From a checkpoint of a small mixture-of-experts model trained on Wikipedia: 2 picks a token.
Below are experts of layer 6 (counted from 0) of a mixture-of-experts language model. Rows are named router (the router's row for the expert), gate (a neuron's input weights, with its number), up (a neuron's input weights, with its number) and show model dimensions 128-191. Each number is 128 + 24 x the weight over its row's rms, rounded and kept within 0 to 255. Numbers have three digits each.
Before each expert's rows: a language model's description of what the expert responds to. This comes from a sample of Wikipedia text that the model never trained on.

# expert 25
Prepositions and conjunctions. Function words such as as, with, to, due, because, though, despite, plus the verbs make and become, and word-start pieces like de-dicated.
router:139116091133099127108077126090110135134127111116086121143098114106125108106131077078137104126132140106124097116098129130113111143108127130047171156115132115167100116122118197150124161085145108
gate0:101152107129125178144138100080101134134131114105123078131143115130122135109157110138180184134079124126082137118124087133108136161152114111157134102176115130108139119144127144135106125095164171
up0:073119122105119104107137126108134116103105160150131072137146122104076067141108124121099119130136092184142112118126120111150052153146130130120105128153148136115124097103152165095148117149157116
gate1:146119124116152165113073170142144133142058168158145112129124117113148095088142110109128185119131150151126110140116118123161134125142144104082103131136126132129148177128115170133155121105158129
up1:151127112135139123123125142121160063137158097127127120111137141118124141124142133116127109142138072132125118093126133127123118089143126115173115176121115102138158069130090120132140123141091149
gate2:137096101149131117130102162103173157114165132127110135148092128129130124098151138114143173135119123096133135157124119139138095124120127136124108164123142116161158137179108120121076118125156134
up2:119134120056127103152115128149084083132150137143133098135122162109134190145098116104104132111167174123121144152131112101092118106118109110145129094131132092128140085105136105142162119089078086
gate3:139115158080139157089089113124109108127104100146128088117091133127150138138134129123120145153166150095112160147080101134140114118117102164129124159150123127143132139152078135130135152162089122
up3:180137098149096120160083104137115156128143129123127096127193123123171131143136151118146141096125114134133107135125125121171109128132124162124137125161139125178137137114134139103147094157119113
gate4:133113123090126116141094142111143133111151110153155114100091143121118125159132121100143111126110147119053140162137152131132185141098106144121174134126124106159133142108148132125106091150101152
up4:125115125108106133193090163144164119086150100118118118076124148145101096158112129130156131119107113169108133155169136126127184113135138154136152094116090093161135114098147134130168106158104112
gate5:155136106144071142147098147118129108163134098144131138107159146073123122120136133112173121128143082196133109123088147141117183135122149150119130162122179092132101150121105151147103096134136114
up5:185147122148121150152112148112120150109161136124095160134144128126117120152113140081140132127128114138160147114131158098108171160104148123129070151170220120120117146128144152145098144115178081
gate6:109172131177109143128144125120125121121157124112107123094099122147084088147117125133107138134133137099123169184133113154127102142128123127137104119133120127113133139159114156077164139112132107
up6:073187144132128119115164144118158083095105148116110122119154179163118104155153140135165141144117103118118106106107096148088132108115176121152121114144154088106145110075111116096106125115127098
gate7:108139149143176130088108129128132087074152107135135136113119126152120108122135111147156171137094098159122106116123088101151128142110138132112154149096122151172121118102084133151128093093104153
up7:172156120186139114148160154170133149109106189137154127111115147103124151153104139139107121132149126153104133123155167126137125115083104134149132108122119135090155139146159128127121141120173157
gate8:108137078133123111156152120155167137120105096090117183137111119100130093157123132129092145143170181177128127171111104124146148114106102158117124137137101178162097100130148129109124118129098127
up8:144126076139162137124123134140066104118148144105138101164084128090107125158122135154158112190165154159100142154130135091123128144107117115098111150116134117128090085132168094152141068175131109
gate9:121097143107120141106133175141152140134119118124149138097151152087113120169105137126142106094145175148146143145145132119146124131133147133127169158145147116149165123141111176086117157143133131
up9:143171123123104120096127099152094156142098100139114103148141152113131135174109144112129169162164148097109084122103142112078128101080127135136082110129140158147129153115122128123115133140144172
gate10:134157104117109118092082140134131112136133101096144106117152130158170121159085114138179104137138181161093137143119126080158167145143174161103172101175082128167127111127142133104144132141143147
up10:137140095108125114123076147145124126116149103125124146131127166116147135160112105154162077113115161161161109167126154084121113159103133146114175135135145132164107136157142069104136129103132131
gate11:165112113113072097128108128117117140151129096124109147121157076083198080116128107120130075154147095150144158105118144133122123140139183150155158150125137124101146111140143120163152123117148129
up11:157135171127154105140124120146182124128127134116168097169129131173081188152125121130104197122139183124063137151109134111106127118098102091098127116118114129185114132131125110096141100129165075
gate12:142121124142142115141145135131066108117132157099100090111145140085095086128163131124156118134124156144194175092157153121141119112092105134080162157151087123175157102156120128145149142146156110
up12:102111088129135134144120098153058113144146171089120101126130157109130104132147108091162118100117138157157166087134144144107129098123142123083120133156121096165176082123137193141116107108146081
gate13:095172134091157146159136111096104129108176138107121108098128105109091157137116110126127132117119177122101101125163117194181069103073138122069153114129138094132111093154119139164109104113138113
up13:122116100150110162105134146131151107090115157123162143149167156133135121124139123118114111135172096127151176144116130084100181177156119134161110131105117134121127154094134139076087132124117144
gate14:119163142116115159115124107129149144145128116085126125158145156146104121108130123094134119176166123139096127127117105143124102144097164139109112137121123126173110161133140122152112177180125095
up14:118116101128172097145149142110116083142116130138146112121141119153151146146118177122156136142136082119150119127087115151127128136139093143109144133126146093189125141197106133107114115108158126
gate15:112103115121117099120126106126109135102121166101171129149103140088127126194095129101101097120158134126100105110104101139097116115114147127134116106123085124136137105069136115143136124100128160
up15:123134110098112144141123138174133120131123139157156156115177155143126133095131092121136143131071110139151107131128097133160135096157133141125081131149144147116138154142139094149096127160117073
gate16:143145092129107121135121148112121115114108123151126155154123138120115150107152151156144147167126129088128151162132123117110127135120132130157117139133143149136190138138109124073118119122093144
up16:111113154105129175098154105154142136148131117112161138094146136110135156164135098109118124088109146117148132101137136185130118125147142134122161121134145121129081119108126074170151118139142139
gate17:120114132129149153129092157107085122140164100123119112126111153133116088153132145111092096156113151106134117144150169085093126138128134126127116158149105103156148117145178124156115173140101114
up17:168156116151138111108141136132180158111100148108146174148142097146129169126093134128144150128156118122131107102121102139165106100126130117115108120103154121087114123098116165106090116122126135
gate18:114122168147130152077129145097165124130178135151082102083109170116150162119098125169122141129141136144146100133095105078151117096115151134093166107148110157095136127089155169123164121158165113
up18:123124153118092120150095155166111086103129091114122131169113095120082082153117121099106097133111124159102100119143171139124146182105115159179123138123133108109148090138053134088064146091169128
gate19:161120094136164144114094160104126138126138100131111164135116103152151183117126123093129123106098126162116114130075101076138131095192113108151123173131129129157143150114119172133109093149108106
up19:091175119153152146122137108128120146130136141099087080125150094141123131144111178139148099145106104153128113152147117151109115126113122145111114108110105146087102150078126125149122085157103164
gate20:097154147110128165156100108134114097103151150149147125112120116101115100114145105143146105126091125146130132134108137154129139177097141139114138170137167115180098083098118176121130135133121135
up20:100126137112159112128149151107133127159138145099112150168095132118108150110123140170143113092172098134169126091105125149108119108125148109140133133123123148155152134145150118143134136139123101
gate21:142123148143133114199175148097109137115120090120129111131060135129157139093188095108098122145097126102111165144127157099136153157175067124085097123091096145159165097170126099134135129147111124
up21:095146168096142145117189151142110163117115119156132144099106140108152124121162164112136154096112110157155145122125129181161117097122109081118168140115103082152164128158136097109109126178114151
gate22:077063103148124145162121118100113155161100124076123126121102092151130139132153108098155097120105127122125139145079114134134147099155087150148133121153102148128140117089164093121130122126093116
up22:126134123113107131159105122093125167149173105074115103146085131097104159184126104105127102144179137111093133127141102105155166125132185129161136122123138161110103158107119145118138171162139095
gate23:113121141127152100124076114127118114129133091080129159185109130137117137135115069104142154113115131168116078155116137138143125103125166149110123147123167085159114087116166139179122090123155116
up23:146133136169165140077129128199107136144104129134124140143120154104158118151138120140100118097090103148107127107135134123135123084132137137071090132102132117085122128110172160144141109136184133
gate24:101120072131143142181143140117159089099118089101104129128121118132118112106133115120084169168159112127142140160149107113166121114129095123177113148157127090113122136143149107150127158126139116
up24:125056122178094104140125120153167152146087126102136128130117135121106123114124171095117145152141133160147123106094116126101121089147122129123116160131100128149151120108078162157124112112112129
gate25:129146102110204143102098148153120117127104104114121096152152134126110103124116148112110168153178098144123169098136133129199122106133137094085152113111120098145110162138104142113107154162165148
up25:109128166131117154147132148098103117123106103159111152104140124126132182103171093122142133093103101105106060120137167148115127136139148083117088146133131163121120106098140117122149146145093137
gate26:149103149085126106146117165137098108109158125114120102108135119138127149132107127118142113172173136114119099091124153126083150104130120142124127157117114115091105147136154132175116122100098109
up26:101116126158134134140158130132125096118145134107133120105138102154084152058129140164111143126117128114173129151149127131138155151163133089129144136124140136150151131150121147117088155126119122
gate27:123112155147140145143131123140106133136128128120106105145174117086082123169154118121119142099178112145066104097115156103131170121130166142122104126135148129067124135167141132145100152092117142
up27:127172107149110145107163127103143120097094156152134152139086128157123122110087168119100087158123159144178133127160135149126089136180109104129131108112091123134120162110124132112163123158119110
gate28:150090117138123143157125127128142150098129065126108130118099133149109134088148105104132090117151145088085149129145107153100099098143091183115157125132142121181132142164134085097117166139129165
up28:112114154143125152171093162117137161109124094121106115114131173093119100118115113117174127093137149121104163110123142124133153064164078129125149128105119110167123161170131160127165122132162163
gate29:153149120135125137131125135118140105134156132171128131126108109127142128098165113138126119139167127116133137123177144136138127121118101110094093130120092196124158143158109113107108156098167121
up29:116132157123132116117126118135127142135123109127084088152155135184163118124113145115167172114098090136135119061098147091119104144112166146136157112146139115126153119117133132158141122155113149
gate30:127145114096141116131119127126111115133210120109134115139131133131139153083152090115127133098090141118151163140139129124112130116138135098117092149117124113145167139118137139108137111108126130
up30:128118177111110153147145147114126120108147129153119136131121128135123178129114129109086103155124103092116117188114129110126155128149136147141120152083116113114127121110097126142115162091186129
gate31:138131162163127120136124101131156125075121100125155111140136074150099141133093129133164099142171165145116117110113146129141090105126136158140157138119117125054144139147166139129130096134138165
up31:151133146179142139111153101115122145114149125121168101087100123128078145161129120138173125119137153176121078110145116124119097106150114125127134165121102102129149118167192135136142123105140175
gate32:130087140096103093167134130128160106136108152105102153122131140131094139127131132094149104142130113092142134139134105158148158113110150142103111160123135099132127111129094119143119116178174124
up32:155130109139105137108141151137093140170102176137133109124087146096070148119161176123084115140120097114147186134128147157115120149089121091151083100160121124146143161159145147136115145137109153

# expert 59
Prepositions of place/time. Prepositions introducing place or time phrases, mainly in, also at, from, during, as in from the 67th district, plus c in pre-c-eded.
router:158082099123101164102103130110162121147108095095068136111056119110130146100112093101110120124134124129134115103100146124105102146084124151080147153081127132129107128065110156105166136112178117
gate0:151155089146113131119129149167096148146137125152123134132153170114105143125091172084115095121167138122143135100097158084122149143109140119175117114147125135113131113138118131156111118131156114
up0:141120134130103098114139135154133149140168129143106146146155159123101123095082160078142087103144118120131154101130189112129158114113164140164121117160111119102152144062091145185137078133135141
gate1:160154144149142135122121147120148138133118104130111126138086092110136151144091117149134123122139114116129148092066084146095116081111132096130115145114157156152085119125177109153184133124133092
up1:136120103128140158078148136182130146086103153153113099150111181130121113150147167122141128116106124151127164148124158129119120160159114140107146136110124103123128125126109094137130115125081154
gate2:117142126100105102129101083096111146135172142108084141157122106095135150157120101160109120089106118110111120098112116129117125123154131156134083118096122091157111094094095093117098091119139140
up2:142102112102126131110132134136157081128104102149147130116147173150129089121127126086146157117087121091147079128140125113118088139114121064156126097148162134129147123121114164119163145114092149
gate3:138108122119123121153133124123152127127150112161111124132032154109142106117141156126103119133163117144085128107114132110109115129089078126138135154127134132142121125107112152156114140126171104
up3:128118144196121157109118161134116109186093109083143152071170114143153141120146124149110144098124146146161148148110103111087124143118179117107125090127126113153139171145121108094138131133079100
gate4:139120112124096123206117091123141136135122150132112138147121160107114121141130129113158111126117107176118157105157121123118156116122143181196154115141126171131151119119123121099167120138144142
up4:150086112117090153178141111130114120134113135167117116105121169119133131145167131100151122133114142187125132093154118128123139104082110150197112094143125143112138100129116132147128121123186145
gate5:145103148138157167114073125106086134126121133091101172120171103077111117143156121070156162121089084133107134153102088120173077112168155127102155135114148125159118126136104139137090135130161103
up5:156147119114154109147134140136108092149163082153140179148144170123130122157093137172123126149150129119139124137129149125142153122126145135126103099138150087164075117117082128119124077104152131
gate6:152135144079094159136138128125093131135146126149124165101101134131123133096115144095126145166130146145131162168149137140152122083124111085145108139116145117153114118137157096099116141123177078
up6:129156144136103168138143102123095125126162120110105137099133139143101119162146141124153137136139134129161145165119120192138076127124121095118125112133131125107124108134131099105111133136169095
gate7:170149139122131136116161097163142104145132114081129167131146134126152143184146139181132110120112139132132115089111181111094134091143120119123102120094129163138133127148137094126113190128155127
up7:126109120075111164164156127144150146156113142093130105126117146146175110101121090152142137125091167132109123131119170149118128141130101111147133097093107108164179166162131101148099173130147112
gate8:128145138147138149122164098087117076126102074104104094142093134156126095127135123140118131154100113118147123107125150156130117097143105094162135130103126125184098091134131101109137159093125123
up8:158124146126125118136155123101116109111129165105125103157133117114131111160112107120163135118143118187113140147130112189125115136112115118144147125192149115163130079099128110148187108103102127
gate9:093124115090131145102135125113126105131130117116089116119129104117117136123098132112119132119138164130149099050125125092100149111170101167162165147141088091088155181123088153194132110179107101
up9:139159147110146103154108106168131144123133122143128089104158130148110138129101153130111134161152143126134152077088135119129133162149100140134131159118121071166164164090081120160139113131147153
gate10:113117118098160131111084104112169085134118141114154092130135110128119174131111137147139167112097103091101174088103164127134089124096120135117093134125108155114140097089116125129103139076171136
up10:124157166131162158178105088115136152147097137096125138147086107136154110113146136147081143108160123157127146148114098102147108146154124127136091139073128138122131127104152138130115138133118150
gate11:143136111124150133077165107157167105114170161152104139080121119143121153117104143121118080165128135144094099115084146126104129115134108105094162137160132140124126115095103131141113098124129112
up11:142161139129156137104165108171126115134118167131098171051116114099114160087149156135125133130142120158065124107109143094135116119113107134110136129146104129086119112092110161147098115150106124
gate12:147115117158143135130096100085138118165134125096101163132124148120134182134112101083116133106107128160132097141091117160148120116161143133139140114140115149168112099136147154108142137098171152
up12:139123140095099120093127149139163130130092144157104089122085157097190149136170132131149158153138109116119182092141118135094133108113053107128125101101102112089123112139135085124130136094146128
gate13:118110094117128117117150138136124139142115130111127114143120102164168110117137091138156139140136127152092144109142200105121115092139174099161113121113151123144127122132121136128153120159170080
up13:124148174102147131138118119128125102121161121165147141127159164129129062137118125131135136145108163077146127122139075144154136157151132131114123140143111094128125107115084119134104163106074090
gate14:114085130145156131149096093129144107112096141146117138101130136141137159131127108156088127135147145111122180147146184133116143130158099142102084109078145177152140116147137113153131129135136132
up14:120100143109163123167153072093142104127126123167142134093164106125129164138093130125130134142085144086119148110159160105142134157123120131152113116099125109108103134123168141160158153105141146
gate15:103151106119090135152139096149136156121108154116142101137097147121144145073126130095132117082144092162100141130171118157131141114092091140155175125129113131128106140108109141118122105157125149
up15:131093106158153147121148144117122128142150095137130130119155101133107106173137128158140129152122135130085131138128151104126143131144180141082039110113109080122159120121150137108132159131143122
gate16:156124143099148147141133136114140160154125119144168096166065151084121156077122131110114147145106140102116120080118118148152160078128084136174118150123165111121109128175075143138126121086119093
up16:090105129106156128125146137128102109165109137153118115158127192126110131127148146100091122127153150095138138128105103134167141115141127151081119106123130106114136116115158096133121126078157103
gate17:128111124132123145136113134092145133114120094139149130144102139098129104153167116115176118092166149080114097138121117135140111163114129174130109135067140147121095104103101171138131117097145137
up17:146153093149124144152126177144093135143153151111086106118111098157110104135106123124124114169109099139146139095129151097150159107162124076128136144129151120127135118120185100135103094149123136
gate18:127108163126108148139136146148113153122098108116135110115085144110140095083122104113105151173099158138148113118127106105162126088120131119114137146153165108121141118108095115100113081109117120
up18:118164113133140150132122084130111113147102143161086165083130137081166124126113150106149132137100100065117152135095112129112091128127100140104136139172127102095150094138120122092135139135082117
gate19:128174129126159124133104156140133156150123084140080125094131112163116091108103122119108149118134188133095119158105129123103149106114117152090134103148125138142155150121131166070127113138134130
up19:151175128121123099116105141145133182109136126080123101129100167120135118115094083093164129131162134107083135133138129166085103150150136153111120144142132106143139096159135166129135122115130158
gate20:148154154093109130093132129141087136136114129100116105128081110092164144167134125127135131164115122087119125139112134139134143122103167128097066122143154138134154121114078116114150158119084162
up20:162143134115111137124105116099095142082086117086180151125095108144145156194135145142097150136104144136164127124134128130134141167093130100149151125123130132190127113145078135117151157148123151
gate21:127120122170112115077110124151134147159112099148103116161143134174130156112130097111120147165140152093080114121122141123128134115115164133112123122117159158137126093104144112132138151139152134
up21:122109135123151152094094126141183073123075091146096172156171141182118112137137097114137162139118158147117111115129100182126098129125136127105100157125153138122141106120151100101148143108156132
gate22:154103106132097102104151128144120136141123118117125112126094109136147117118135107086131132144134132164153086092148111101126121065151124083151094163141129077123110144066148139116107160140124093
up22:129155132132146121114143175190120127102175160122107114128123155153138151135118112085120166110129096132072098120137092134106163144136079145151203135183115153154148155138166102112122116116125097
gate23:128152115127121167070087144175119125202147155148096144145142104141108114139129162088128107130168142140111127109120139126078110161113129167113115145113078138128171154095134140122136135100100123
up23:106183159152149062124118099136133179137150121131162187123134148141095136145149142100081167100138123166146114151148147123156173187128133150112100156182131118111116103156124108129149158139159172
gate24:145144129152152163133155079121126135142138144119121089134106133124117118102129162116142150116143149137144142134124127131170129116102149176113128111157121172179102175153109160147144138162142094
up24:087181180150065112138125138097134127136144136135128130121116177156127154102129125145131138126128115131135105128146130127115158150118087081114119161106133125119173120151135088109145088119111118
gate25:164080103143134163123136100145097161104130117123098160118124099138119178114152131125101122130166144129118139134162105157192080133121149163119166136108116113102110103126137134119149169117133115
up25:123108168132145137128103137093151137115081106115170144125140137153120139119095153126158089144140172103103124122132181144111111126182117115139122158143087098105138070182139165161092109138127126
gate26:093107107088141139106142085119122087137090097154127136074163126150129061104173135153150122145134101112095112128121139149117126105082153124097119135137160119139122157147107131122132129136172143
up26:117089091087126144120128115075128102107144151168143162094148118176121107101109132104089104121132093113161141162081144128154149128093128140150126144158162112158156129161152118130133136154181101
gate27:140101105142116149108153105125158117144110108117149135112124079126165095117130142150136115122163054202127100130156101133118147104105143152136129144117102161138079137133158148134122147164159158
up27:134111097135099113122124134131136123163079087172162115122149112117146142115096137127142105107146124158142129141145131175130149134123097157124165132149154149144101144114162144111129179149124138
gate28:113135155097082118137099159135153129105145130123094133113097134163147169131123119097143110077118135114153119116092134135117155115088127142137132154072155168111129110133123143117148121057147177
up28:150141124169149099115163103119109126133101142090159126151142107128111070126157105175126121170165139127055146149126120113102114189136146138114136095144120116147117169117126131113158131176107107
gate29:133091132135101121145178131144148086156086131170128147135082166125121122086135118147154114147138124111162152121128110148115070154132122134143142169131173113106120135128122086172158150085150107
up29:137133123157128160108126155153144155106182100109123138089184103134103141148086151112145172103149142182093111146077175099128144139099133139114130135136146100182108140095122122129110127112148106
gate30:151116076110150077105127142140115109102106148107086213113082109090145117133120127115165088151106125107123153125094136139113129111143094106139114108156108162121136115155070127151173151124120138
up30:162120088141135116116158136111118130148122154131131188123118113093132120128106100116157100121148127129166127126097136137132154108126096090163125113130121150157137119121127110130161093116111117
gate31:111136108137106142134176074124153101140130090097119169108136144148140156121122137122178159139122156127167144172158128118118110112118143137156055118127133141106152126115162166151130123177121083
up31:127123147111169133116077156198143136118149147152111107159086110097087102150141121127110102133153119140090117107122135135116130155119118140106168149114123119169124105161122109132136132064093152
gate32:102129128100095133116109188133109129112117123170088129115150131161094170167113137165147093134117061138137083082081126126172114123129107143125129158133162160168177133103157131138093112124112129
up32:133151166142132144091109100139103117127154127116122145144162115138124122157088133135152143109144123104126143118109119138119143102151115118083104131106159130185158112130173116106127096112120085

# expert 48
Preposition of. The preposition of after nouns (matters of, front of, story of), plus about, from, between, against, and some mid-word pieces.
router:119086114147128114072103129129133145117106110126160132093057128109114085102140115135121093133113143106121127089106167111117155125087123106128145135100101147133129116100134154157158170137133069
gate0:128116131120119096129144139137105149109160143116131145153102124120061173111124110133147127105107153145151100158117104144149113133141113151134129107132119140129128168161114151135125127114134073
up0:112136128143116091097109139131136162134148135121115144094140141109091127161102112125112101150129112141131131159100107103120098146159122120101164151157116162127188130156118126110105136116130131
gate1:123117097139104169117146142101114124156148152153102143115129161130107118141151115104097085126171124150114163126148119113138153115158111167097124160099084115145176147143122107096114133137119145
up1:155188091166140120140141153167151113107130099143115145110128138091167105110133133087109139171116123101106131143116145113147097135103124126187156128133162126093141102115146096139108090120101146
gate2:143113149106100140109092124114117156106142154118147161121128135148148187148140130111123173126132154118103117129132104123142117121097107098132101111099131131107163159086165156154118108093183118
up2:147150155112126101122160109144122142178145157124156135099102123109111116091171146110097119135119141126124119151113151122137152137181130094140097160112101103136118122157149154071108146094150148
gate3:128089144116151139114128146070180091137085163118115104138149126137131145128082124144124131099116144123148120139095164156153181155171115148170104071105102131142129149105175120110141108139115102
up3:152169123109102069133131112121094118113121155161158120134135099121119139131085089138192157126174145130130115138114155090116134181123121146140154105163098165125135151113154154148116169098121109
gate4:103158129131168124149107095090150155103176151114127117149104111167139122164146106118101119073139115155133140145118134176114106107149103064138142137122101117119136152146153116135143141130106158
up4:136113101099124101150114099108085102101120123161161144129150135162146142095151125147120131138116174163065106160155133144127149087103118128166150095151141140166089145149137129107129112154125141
gate5:152133111170085116179119209131090170122160132126163117102108163120113125132156115103107136117131129115171081099150098164166186149142090134153154118158113138082154144145124149131154152145121135
up5:096129131153123156149148153148115117154145124066114095130135143102089128122156137109126148115128117147149100116114104146159137097098094134113148125129123100122167105164109125148146095136136115
gate6:163169133096101146113096110132120161128173155080139091147115161110162153105163140155109120125130092137116133100141129099113119096121128128122178114116139152134123123118093074139119159171132123
up6:141108116133113123173145134138083152118089167129112144104137126091113088101150134176135094127116097129124092195136138136102152097123139125111105102158139127083084119167153141099135159130115108
gate7:121111086134085130114137138109122092090140097136170080099115127111136128120118118130150108103159121140145104145110152139114170154113139138152145150112117126078136144077141087157169116142125147
up7:078153108136119097133143116102132144130136128165144107110106138108107148120076102136158127114180118171127091129142140114114152117165136150127142095106087147065147140108138111152120071096099122
gate8:116124104114110105153128099168127131110123127137137132124077173103157156154142129145144124144160083099141107144105117142130148091101113108175117101128146102100122140169093178149118155109147143
up8:156173122110148157126132192095127132099133150141087122164155161163102183117116145120148135109128140137159136141130128091117130122102132123144117156110167136108128119134133107162130144180102129
gate9:115114142157126085076122127116129109086154086161148131141100093144130119143117116105168172139126125130146182125149127105138168123125144132129136136088080140165111141122149104090159150134176095
up9:089092126137127110157136123121130152120125158107081166150088144106153165130163132099112133120118099113084110103120102138138142103144144083149158149135127164110095144148135110143089134117103147
gate10:136158142139129109155128126146106125145085092124152178134116121110099137127115185085108126148137142135151108097133131181148112125136088105098118129102094135139143131090204090105117117117112119
up10:106122166108136140117086124142136151119135130159129129115139158074095148155142132136151160131117131103155107142106149102145153139139130156103126149123117108102150145146071125128090117137092081
gate11:123127140143137112146144137108144160158148116194128136130131136119154122105150116102117129127140125137116110145102171105143104130118123129167135108107156153079102159114095137160072131118147112
up11:139120109149143075116148143099157135140147103115137100121157142102152116130128099128103091117133130149126111118117168133179124141097130104139132127128125145129122148124114104171078144126154129
gate12:123140134109135099113105088159150161136091091093128103125110131141122111118161167065133126098143147123143149089132115115155103096140120141133135140153131113122135132117119123101079133046128127
up12:123141133154119091130169087171135066138115112113129076085140111091154092113128142109105136139128132119142116142124134136113152115105103146109117125147162136132134146189133114123126104164124135
gate13:136137134117102161146166115131116171106133112146134101137148147124117155129140112103140147120151150136149137143118134100128177134141077113164141126125100162130087102105160086144133135085173141
up13:081111145163135146116162129118151132091149134120105123145133132151146106128145117138126130126097128148128172117151075100121130122149143080088106138096116192147141174158097107144161127110175081
gate14:121090137139068089149106126136090109124100132143170124112142132119132101146125141141165130051148116118106143119164109134156117118141112095120136156109096132137146177114137151136099125126159092
up14:138118133153143115109110100113153121132139143175096145076144086128110119179117123156143141066129142123157167126141131171107129176162121096138115163138130169118077163117171131101129126153159128
gate15:146092110152127099100097118119175137088151114111150140145121138137097077129121101121115124168139132135134101137085152142141126112125094152142143145103127115171121125152144157137090120131153150
up15:142126128159102151136156114158111157162160160108165165163107118131135100154119127093145111126109128132126080151168177137100131122139132070144182187142117118139138108138126114113106118160091148
gate16:137103114133111108122116132144106105120151095129156117092067158139117108121123128101106099105104142084142115130146146136131102113118110106084107164089155198123126118102134152140149134131119112
up16:121122138089101154151121138123146109122117088168095102148172140117079165182129139101152121171104114127103148104069131128125192145120138095148159120142122113146091106142132090122103073150173165
gate17:096098176126120122105108128133159139095123095127177100127118103101128144140154077076104158149116149078129142150123112114070098136109114123126112146137182126124103116154169145106117165145109109
up17:110149161099109117175154129137078121123130135110114131121118159140093093175094061108152138163090134135165149106105126083129081132072143133115147144113154101151144132140134127122137169118161115
gate18:120124137135138137103131096109125144137157122110113121110119136170098141173122122184129115148113117139129127162103145171121100127153145130136122102106127133152154113144146134160068146160123113
up18:148132131136159127109087148118107088127143185140119139149120115152131137141147122092095122110139131092149148148147150145155120168158112107153131124146104132146115141093117134127091136134115108
gate19:107119089158104134111105128111046124143126146150101165160082133135109117103127114123127157143148121154144142151144135156143131135115114123126162187122132137080145126117132117154127184157140129
up19:108126135095136100174103132153163086127126161136129138097128140094102165074133141144135117094142152147132156119101159119139115131103168189146163105120094115124138144114141111109143130129135139
gate20:157130105138112092148131116119101122144130118116114141093116088101103111120140075140132135144148160073111153102147129146147146125113132148144145135147155166186114133120137128143101159139120154
up20:143105098088150135136131105092132099124143151152148167106143134143109082166151185177143122153134138162142109147156156121113143148158162137133138169141133136081155127132121125127129155128122157
gate21:138098099156142088140162149154133181136122126168136147117120127162132118135182166107132158123146134134116133119137181120108136123123108173131117148147116110131115083133136134128146137169170125
up21:148157151096143143144112136110176114136093116105123120143095104124138144127139129108133134127091138132151141159138127122150145105123129117130114110114133137156146139100146175104179123088112111
gate22:119108135175099128102125129136115120104130101093149160085118101145128126153125147142127114142108103111182114151128144085130158116111132097124111154106141143183134162159141136128127118179144118
up22:147136134083123056169093078103145113121147150094122120151140152146162093103121134098171148160128117113120133179138157141115154162120175147154124113156142130134147141105120139145143129099116134
gate23:132141140100164146138138063155152116085106126099147119092090089097162122137124094106162098114099112107133112130101105160167083122107142171139113083137126130142121128149126131114143104091158134
up23:145121107143153153101087107148144124105149147129109090101115171123123110128146131124145102132103100132103141150129118132183151099153146116133139126138150131110103069147104179105102136091156158
gate24:132152099156103125100125109100111140123124145166127131130067133110132089169127166075090138151159158089079129131124156129134133122104110118138144106126160135090129121134150072117123153131121120
up24:131132168082140148150138124150133082119139120120141085141159112166142103094066100176134115105124099142126132134118110093134127126132120130172145169125114108141134101135126104171110111128127145
gate25:143161107126138146112141148104080128123124132132104105105138133120114100093149109156122141092153098120126139087084157135155057102099128131147100125101129129105105132145130139119112141127118090
up25:113145113119126118103137110062125093094112159153127129125144143133104106125135143129140130130100123140094090163148108148142052151143108137065095116093145166088128134097103144131092104145144116
gate26:115117143111173134104092182117115108159132110124093080109117138123133155186133162151152154129137142116136124152119096113128084090111129145146157107138131149155113123106139100124123112158146079
up26:127095118104171115159113110137093146093128143159149116130127148157187153151137155138169122088108137124130152183131108076137150171154117177117154167166157117146113094156129139150144160137162086
gate27:101130098101104126106145156131144145178139159122112134137106138184123164130133106122132115171128122119074155189125131103152145131120121176143133153109111162111103116108142132075123147104154152
up27:156126140162128074121150146114140156147124119109086132115076131163101103166159104108150104152127104138097130186138156138143164100132138142116109130139127121059168118108109115125120168113111102
gate28:133164119105133110067097110109126102105132125081136160092114153119115155162141117158173080133071163083086105081139150111143125100120092134144115132152127112106117167104104148155102121132159158
up28:114115162134131145125114130167081087134153141111133132140120124096139187126124163064112138131147129105114102152164061101098120152133158114124137163135129114132120104114133136127142131127125167
gate29:080127098120142121123119108112101114127124105077160114104082086132134110119163086110117098155135106150133116123157137140145152092142134182120107148119125072146152146107107181114157113163122084
up29:086082158142118074138131168111080102104131116131115094155117147113100117122112184132097065147141116133136104107118136098106134142126113112133093110116080138124127106148104122151138111110133119
gate30:125106123151082141136136106088137110108150101135121149122121147125132091142054101186133090141113077151147110119119144123153134104137131141153127120136101129111111138136170109145097141131134158
up30:111118123140141140113142122151139119156107148091169083122111101128108149138153184125102118149111064138166124139127098107124141118138107097139093174117113069167144126107081150152167112119132118
gate31:167130136098094121149176148116135124140108124129120125117112159146116130154150135142107175146159153118153198126125139096098150160066157102104103111135143138134102072157130195095158162086107107
up31:126153125111157118096132140117137108157132144117142101109151101156145149116095136066135124123115129133097084140118090121154105121115151143162110132133122103126114143118132117113145119163111138
gate32:129135142118086109111141129154159095129120136075119118174106110111139108095097151148159145139117112116116105121104083093133142118130104126160089122096133173133125149138136155138123134151130123
up32:164107073118150119136116120101150130173131131127136145122131117147143084116093157120149131136211104143156149130118120139157114114142162107103127125096137137093126162139088112123154145113080136